Below are experts of layer 3 (counted from 0) of a mixture-of-experts language model. Rows are named router (the router's row for the expert), up (a neuron's input weights, with its number), down (a neuron's output weights, with its number) and show model dimensions 0-159. Each number is 50 + 15 x the weight over its row's rms, rounded and kept within 0 to 99.
After each expert's rows: a language model's description of what the expert responds to; "raises" lists some tokens whose logits its average output raises strongly, later layers aside. This comes from a sample of Wikipedia text that the model never trained on.

# expert 24
router:34 62 47 61 43 44 24 56 31 64 16 37 62 44 63 42 64 59 55 50 42 55 56 57 45 38 38 55 53 61 52 44 41 54 42 42 85 48 09 63 33 46 60 34 60 42 89 52 32 48 66 48 59 43 18 59 44 48 23 76 44 67 55 74 28 32 59 37 25 53 76 48 43 56 65 59 46 64 62 41 25 54 43 25 48 39 57 39 41 55 18 89 62 58 34 46 65 65 49 59 45 31 46 61 43 16 52 60 48 63 49 34 55 60 66 83 46 41 68 75 14 28 71 79 31 31 24 67 41 55 54 29 43 52 52 53 41 50 43 33 63 59 57 61 47 38 39 65 51 40 54 60 33 61 28 52 48 58 62 55
up0:22 53 41 63 40 47 65 70 23 38 36 50 52 41 63 60 55 49 35 37 67 60 60 42 47 37 60 50 61 65 49 67 44 43 45 65 74 79 28 34 41 30 71 51 54 48 64 45 31 64 47 41 74 41 61 52 29 28 45 74 56 65 43 57 65 40 73 70 45 59 44 56 59 66 42 36 40 54 57 55 51 52 16 50 41 62 62 64 35 50 45 72 43 65 46 52 62 53 64 46 48 61 53 74 53 38 53 69 91 26 57 36 42 67 29 44 49 82 38 33 48 31 58 60 24 82 67 42 65 79 48 54 70 32 42 49 36 42 44 51 53 40 47 53 40 70 12 62 57 08 35 42 46 58 31 81 31 10 49 65
down0:47 57 50 36 40 30 36 54 37 53 52 72 49 68 38 04 26 45 66 41 76 33 60 38 58 75 60 44 43 43 66 57 60 53 36 48 57 35 48 61 70 20 13 33 47 61 43 39 56 74 58 74 53 48 50 83 67 50 71 28 46 54 18 56 61 33 34 65 45 44 39 59 19 41 50 50 47 29 42 42 51 51 51 46 26 44 53 66 51 24 64 41 49 54 58 24 26 62 51 67 63 50 30 37 60 27 58 72 26 75 50 54 53 64 57 36 50 77 51 66 64 44 72 84 56 48 77 55 35 62 54 61 26 24 62 45 21 47 42 60 74 43 50 53 49 33 29 52 81 68 45 51 60 59 47 39 58 58 45 59
It responds to: Key nouns in headings and infobox fields such as population, chronology, born, location, medal, office, total votes.
raises: "verage", "ft", "areer"

# expert 11
router:30 51 64 56 47 55 51 51 52 57 74 43 47 25 68 61 42 40 34 08 36 30 49 54 40 34 40 12 61 63 49 77 38 51 70 72 58 69 33 41 25 52 40 48 33 31 60 47 49 84 60 90 64 45 69 57 48 51 33 86 71 61 49 38 18 76 49 59 45 51 54 56 57 61 48 45 55 51 59 53 62 28 52 35 71 33 45 52 46 25 47 58 59 51 38 21 49 46 25 75 45 38 31 42 54 39 33 71 84 30 38 32 57 68 63 46 49 26 72 53 72 50 51 59 57 57 53 65 47 62 41 49 46 63 64 38 57 40 46 33 63 50 45 55 63 60 47 08 51 44 48 50 59 53 56 11 45 24 50 55
up0:49 57 51 46 30 65 61 72 31 59 47 44 32 53 88 69 59 55 57 40 26 43 25 31 61 42 57 32 36 54 54 53 50 47 28 51 72 39 49 61 56 74 36 77 43 74 38 64 24 36 75 47 51 53 61 49 58 48 49 12 45 51 41 39 36 97 87 17 43 38 35 44 32 63 43 38 37 42 42 59 42 41 72 45 61 19 29 63 58 40 59 45 30 56 47 45 58 46 45 52 38 75 59 46 69 47 52 69 64 69 31 45 54 46 43 51 44 36 59 60 42 65 46 59 73 57 46 47 42 51 30 00 56 64 69 39 62 51 63 47 43 99 50 54 34 29 56 48 52 58 68 32 62 62 56 44 66 49 48 47
down0:38 34 47 65 51 27 07 77 47 47 21 45 54 48 47 63 46 54 55 47 46 35 44 49 44 29 72 50 21 60 72 62 44 59 34 77 35 66 36 70 40 59 46 68 48 68 47 38 50 55 30 47 63 57 36 60 70 46 58 16 39 42 70 54 31 48 55 44 26 31 32 71 60 51 67 24 52 56 57 43 67 77 73 65 64 64 49 43 52 68 42 70 47 59 27 74 18 61 47 53 36 33 58 24 36 35 47 38 44 38 53 67 36 67 49 51 51 65 40 55 63 46 53 67 20 64 30 92 45 61 52 55 54 67 80 54 38 43 30 36 56 60 32 61 40 54 26 62 82 35 52 67 35 51 46 53 45 42 28 69
It responds to: Commas, closing parentheses, quotes, brackets, semicolons and sentence-ending ?, ! right after a word or number, e.g. late!, week?, "service".
raises: " Genus", "American", "Pro"

# expert 45
router:43 62 66 59 39 40 47 68 37 51 54 38 63 40 65 47 54 27 41 30 44 32 38 69 42 40 34 38 63 57 63 64 22 30 67 55 66 58 33 63 29 61 45 40 27 48 64 39 39 44 60 75 58 37 41 48 49 59 37 78 67 76 41 54 40 77 57 31 44 37 49 64 73 54 59 25 70 51 20 66 55 42 41 44 72 29 65 33 52 60 41 65 61 63 28 22 41 39 27 74 79 35 39 52 46 28 55 50 78 28 18 32 43 76 65 67 68 23 72 58 52 20 55 49 66 30 49 45 40 69 42 50 48 66 39 62 43 49 71 39 73 61 63 57 61 40 36 34 60 45 26 74 27 56 53 40 40 53 73 57
up0:30 63 58 56 18 15 17 56 48 57 44 47 71 48 66 63 19 55 65 42 37 44 46 61 34 24 54 34 36 77 61 45 44 37 46 55 59 88 40 48 21 64 24 51 42 47 41 44 35 56 48 81 54 53 45 53 47 57 53 69 67 61 55 53 45 88 65 38 28 51 55 62 64 56 97 42 62 74 33 43 50 32 37 30 66 35 33 26 58 38 41 64 75 85 35 48 44 41 56 45 60 42 40 43 26 36 65 56 58 66 46 45 10 49 46 66 75 50 55 72 40 53 62 62 41 44 45 36 40 53 44 48 45 76 46 40 49 62 39 53 49 58 38 38 42 45 36 42 57 31 54 50 42 54 59 49 23 61 51 88
down0:50 51 50 44 24 25 41 53 31 49 49 78 26 31 23 26 51 37 70 77 62 62 43 61 84 47 31 59 40 42 57 70 58 52 65 69 79 28 61 38 35 37 60 39 51 40 64 59 32 55 74 44 51 54 48 54 47 34 60 51 30 28 47 64 60 42 49 41 68 60 59 80 50 36 29 38 53 61 55 24 73 61 34 63 53 54 67 47 45 64 28 43 39 56 65 38 65 44 58 58 44 48 48 45 91 45 38 33 59 67 52 57 61 52 50 51 20 87 47 38 46 50 59 49 53 47 47 56 31 56 43 45 37 07 66 23 61 37 81 51 47 56 62 52 49 35 75 44 53 77 62 22 50 31 46 43 86 50 27 61
It responds to: Place and route words such as Main in street addresses, line, US, Street, West Germany, in historic-register and transport lists.
raises: "unicip", "minist", "reek"

# expert 12
router:24 56 58 52 57 30 70 71 35 50 60 54 42 45 54 67 51 32 64 43 21 25 52 47 39 29 51 57 49 60 37 55 35 37 62 61 53 53 50 59 44 59 58 37 53 05 52 42 45 57 31 78 60 42 26 63 40 58 77 68 62 72 37 42 29 63 60 55 55 26 67 52 59 55 51 21 73 61 54 59 70 50 48 55 61 43 49 36 45 26 61 57 43 59 16 22 64 54 44 51 59 32 31 37 55 38 56 47 65 37 26 33 26 56 82 57 58 46 45 45 46 19 75 54 36 37 20 70 53 73 45 42 34 72 42 38 29 45 41 39 75 44 57 55 60 49 34 42 60 50 46 67 16 86 16 43 42 42 48 75
up0:76 39 58 64 53 47 50 44 52 50 63 50 44 49 44 61 69 50 47 41 40 29 43 48 36 63 62 27 89 36 31 21 61 39 43 59 55 62 54 29 55 58 80 61 47 30 48 71 46 41 54 63 29 54 72 37 17 66 59 53 66 71 55 38 29 71 54 40 56 34 45 39 42 31 31 20 60 34 38 49 55 46 60 41 54 65 47 52 50 60 70 61 60 52 32 55 80 48 50 75 23 52 73 26 62 65 43 49 78 22 34 51 50 39 39 42 38 48 65 42 89 22 27 51 45 82 51 85 40 48 54 54 54 68 30 37 42 47 57 63 55 69 44 60 70 49 66 36 00 68 58 43 54 48 53 57 48 32 40 42
down0:36 49 40 40 70 47 45 76 83 46 71 37 45 57 36 60 35 33 61 25 66 50 36 62 55 27 35 46 57 49 65 52 66 58 42 56 62 56 55 35 31 55 47 67 91 43 34 34 40 14 43 42 43 47 41 62 32 44 59 67 40 37 40 28 76 48 63 45 60 62 40 56 58 53 49 44 55 53 68 50 63 55 75 51 42 52 56 57 64 75 54 51 38 58 47 63 60 48 63 50 44 47 09 45 37 57 55 37 46 31 63 60 32 32 54 34 35 42 20 65 40 45 66 55 48 75 34 69 53 53 41 41 00 47 39 68 54 43 57 26 71 85 54 36 44 39 65 58 55 29 45 52 81 60 42 41 51 96 54 59
It responds to: Table cell delimiters and line-ending pipes, plus colons, semicolons, commas, dashes and closing parentheses in tables, tracklists and results.
raises: "ler", "minist", "br", "per", "irect"

# expert 56
router:40 61 55 57 42 50 36 76 37 48 55 40 67 44 64 48 49 31 41 31 47 32 31 73 40 39 34 45 69 55 40 66 24 24 72 59 68 58 32 65 35 63 48 43 31 62 62 39 43 48 68 79 54 41 37 52 54 56 35 82 67 72 48 61 43 75 66 40 39 34 57 65 69 53 57 27 68 58 20 73 60 36 42 46 73 30 71 36 45 61 45 63 66 65 37 23 26 42 34 79 74 35 38 49 46 39 58 51 72 22 20 36 31 73 66 59 65 24 71 58 45 30 66 56 72 27 44 51 38 70 42 47 43 63 39 62 42 51 67 34 74 55 67 54 57 34 33 28 54 45 35 71 36 55 42 41 41 44 65 60
up0:08 60 46 49 21 39 47 61 34 69 47 34 48 38 49 82 53 51 48 32 35 31 24 54 45 27 72 50 56 60 47 54 20 41 56 68 48 73 54 61 49 77 59 51 36 42 48 60 45 56 54 39 57 59 51 47 75 57 69 54 50 39 55 61 53 73 55 34 55 07 48 54 49 53 45 33 66 47 56 76 29 47 19 37 73 64 44 37 42 17 63 85 51 76 33 51 54 55 69 38 90 59 52 68 40 49 45 61 32 76 39 61 63 59 43 75 65 53 52 52 56 44 51 73 50 47 37 47 53 48 40 48 32 37 38 45 08 57 26 40 67 68 63 55 40 47 38 62 63 40 45 57 52 61 35 27 24 57 46 82
down0:47 26 43 52 43 37 48 93 47 41 39 61 53 34 55 44 63 45 37 46 68 48 45 55 43 48 63 54 54 43 51 45 43 43 20 58 59 52 55 53 49 50 48 35 32 60 57 14 56 21 81 55 52 42 74 76 56 42 34 20 81 44 50 55 51 57 22 52 54 39 28 50 29 77 42 16 38 44 50 31 27 46 62 19 52 42 68 48 45 57 20 83 82 42 57 31 75 44 56 52 41 33 40 49 74 32 75 53 73 24 52 41 58 47 66 86 44 40 61 55 41 53 39 72 88 39 66 48 28 44 71 45 54 69 34 69 50 50 65 56 72 38 36 43 56 41 61 62 54 39 36 58 71 45 38 57 56 57 46 55
It responds to: The word the after prepositions, and middle pieces of words and foreign names, like util-ize, abr-up-t, Igua-ç-u.
raises: "TA", "stem", "tal", "ource"

# expert 26
router:39 60 68 53 40 46 42 66 53 46 41 39 68 40 65 40 55 21 43 32 46 27 36 66 42 38 33 48 65 58 48 66 19 25 72 58 64 61 36 64 33 58 54 38 29 60 58 37 41 40 71 81 60 41 48 47 54 59 27 77 66 82 48 49 41 79 59 33 43 38 53 62 67 48 59 31 65 56 31 69 61 39 34 48 78 29 64 37 44 60 40 61 63 61 33 23 31 37 26 69 74 29 48 32 46 36 48 43 57 35 22 40 39 73 70 63 72 19 77 59 50 32 67 54 71 23 46 43 52 68 35 43 48 61 41 59 40 54 63 42 78 66 61 59 65 36 38 33 57 48 32 69 35 57 44 37 41 57 71 61
up0:51 72 39 52 33 30 32 66 41 64 42 42 74 35 59 59 65 43 48 39 41 32 29 52 48 35 39 66 45 69 73 41 59 54 09 72 59 59 44 76 43 56 41 53 65 43 60 65 17 66 34 79 66 57 45 69 70 44 49 46 66 81 26 56 33 51 85 22 31 52 43 53 44 83 40 63 43 80 57 60 48 51 32 48 49 59 55 61 42 45 48 54 60 56 55 39 62 50 63 43 68 58 46 65 56 54 67 59 51 39 27 53 18 71 65 53 68 29 68 74 17 41 54 52 53 22 31 57 34 43 48 31 45 58 75 81 36 44 40 59 74 56 72 65 51 61 38 44 64 42 58 78 41 52 56 42 32 39 58 71
down0:52 38 51 53 43 57 66 33 61 21 39 52 79 56 33 52 64 45 36 65 66 67 53 45 38 67 44 71 53 47 38 51 67 44 54 53 44 47 53 43 21 31 83 58 67 42 54 25 68 45 71 25 30 41 46 44 17 62 32 72 29 34 66 44 56 41 24 31 55 48 62 31 44 20 26 55 51 43 53 50 51 40 66 48 44 67 70 67 70 57 64 36 87 35 35 59 51 21 43 59 46 39 41 49 33 32 33 39 40 58 58 76 76 88 55 33 46 42 52 34 58 61 31 54 50 66 52 52 57 35 63 37 46 14 52 43 64 26 69 51 64 86 64 36 63 59 73 40 42 54 41 37 53 32 51 78 47 34 43 37
It responds to: Word pieces inside common English prose words, often after a first letter: f-eed, sp-eed, leg-ally, theology, impr-ison-ed.
raises: "|---|---|\n", "ranch", "estival", "reet"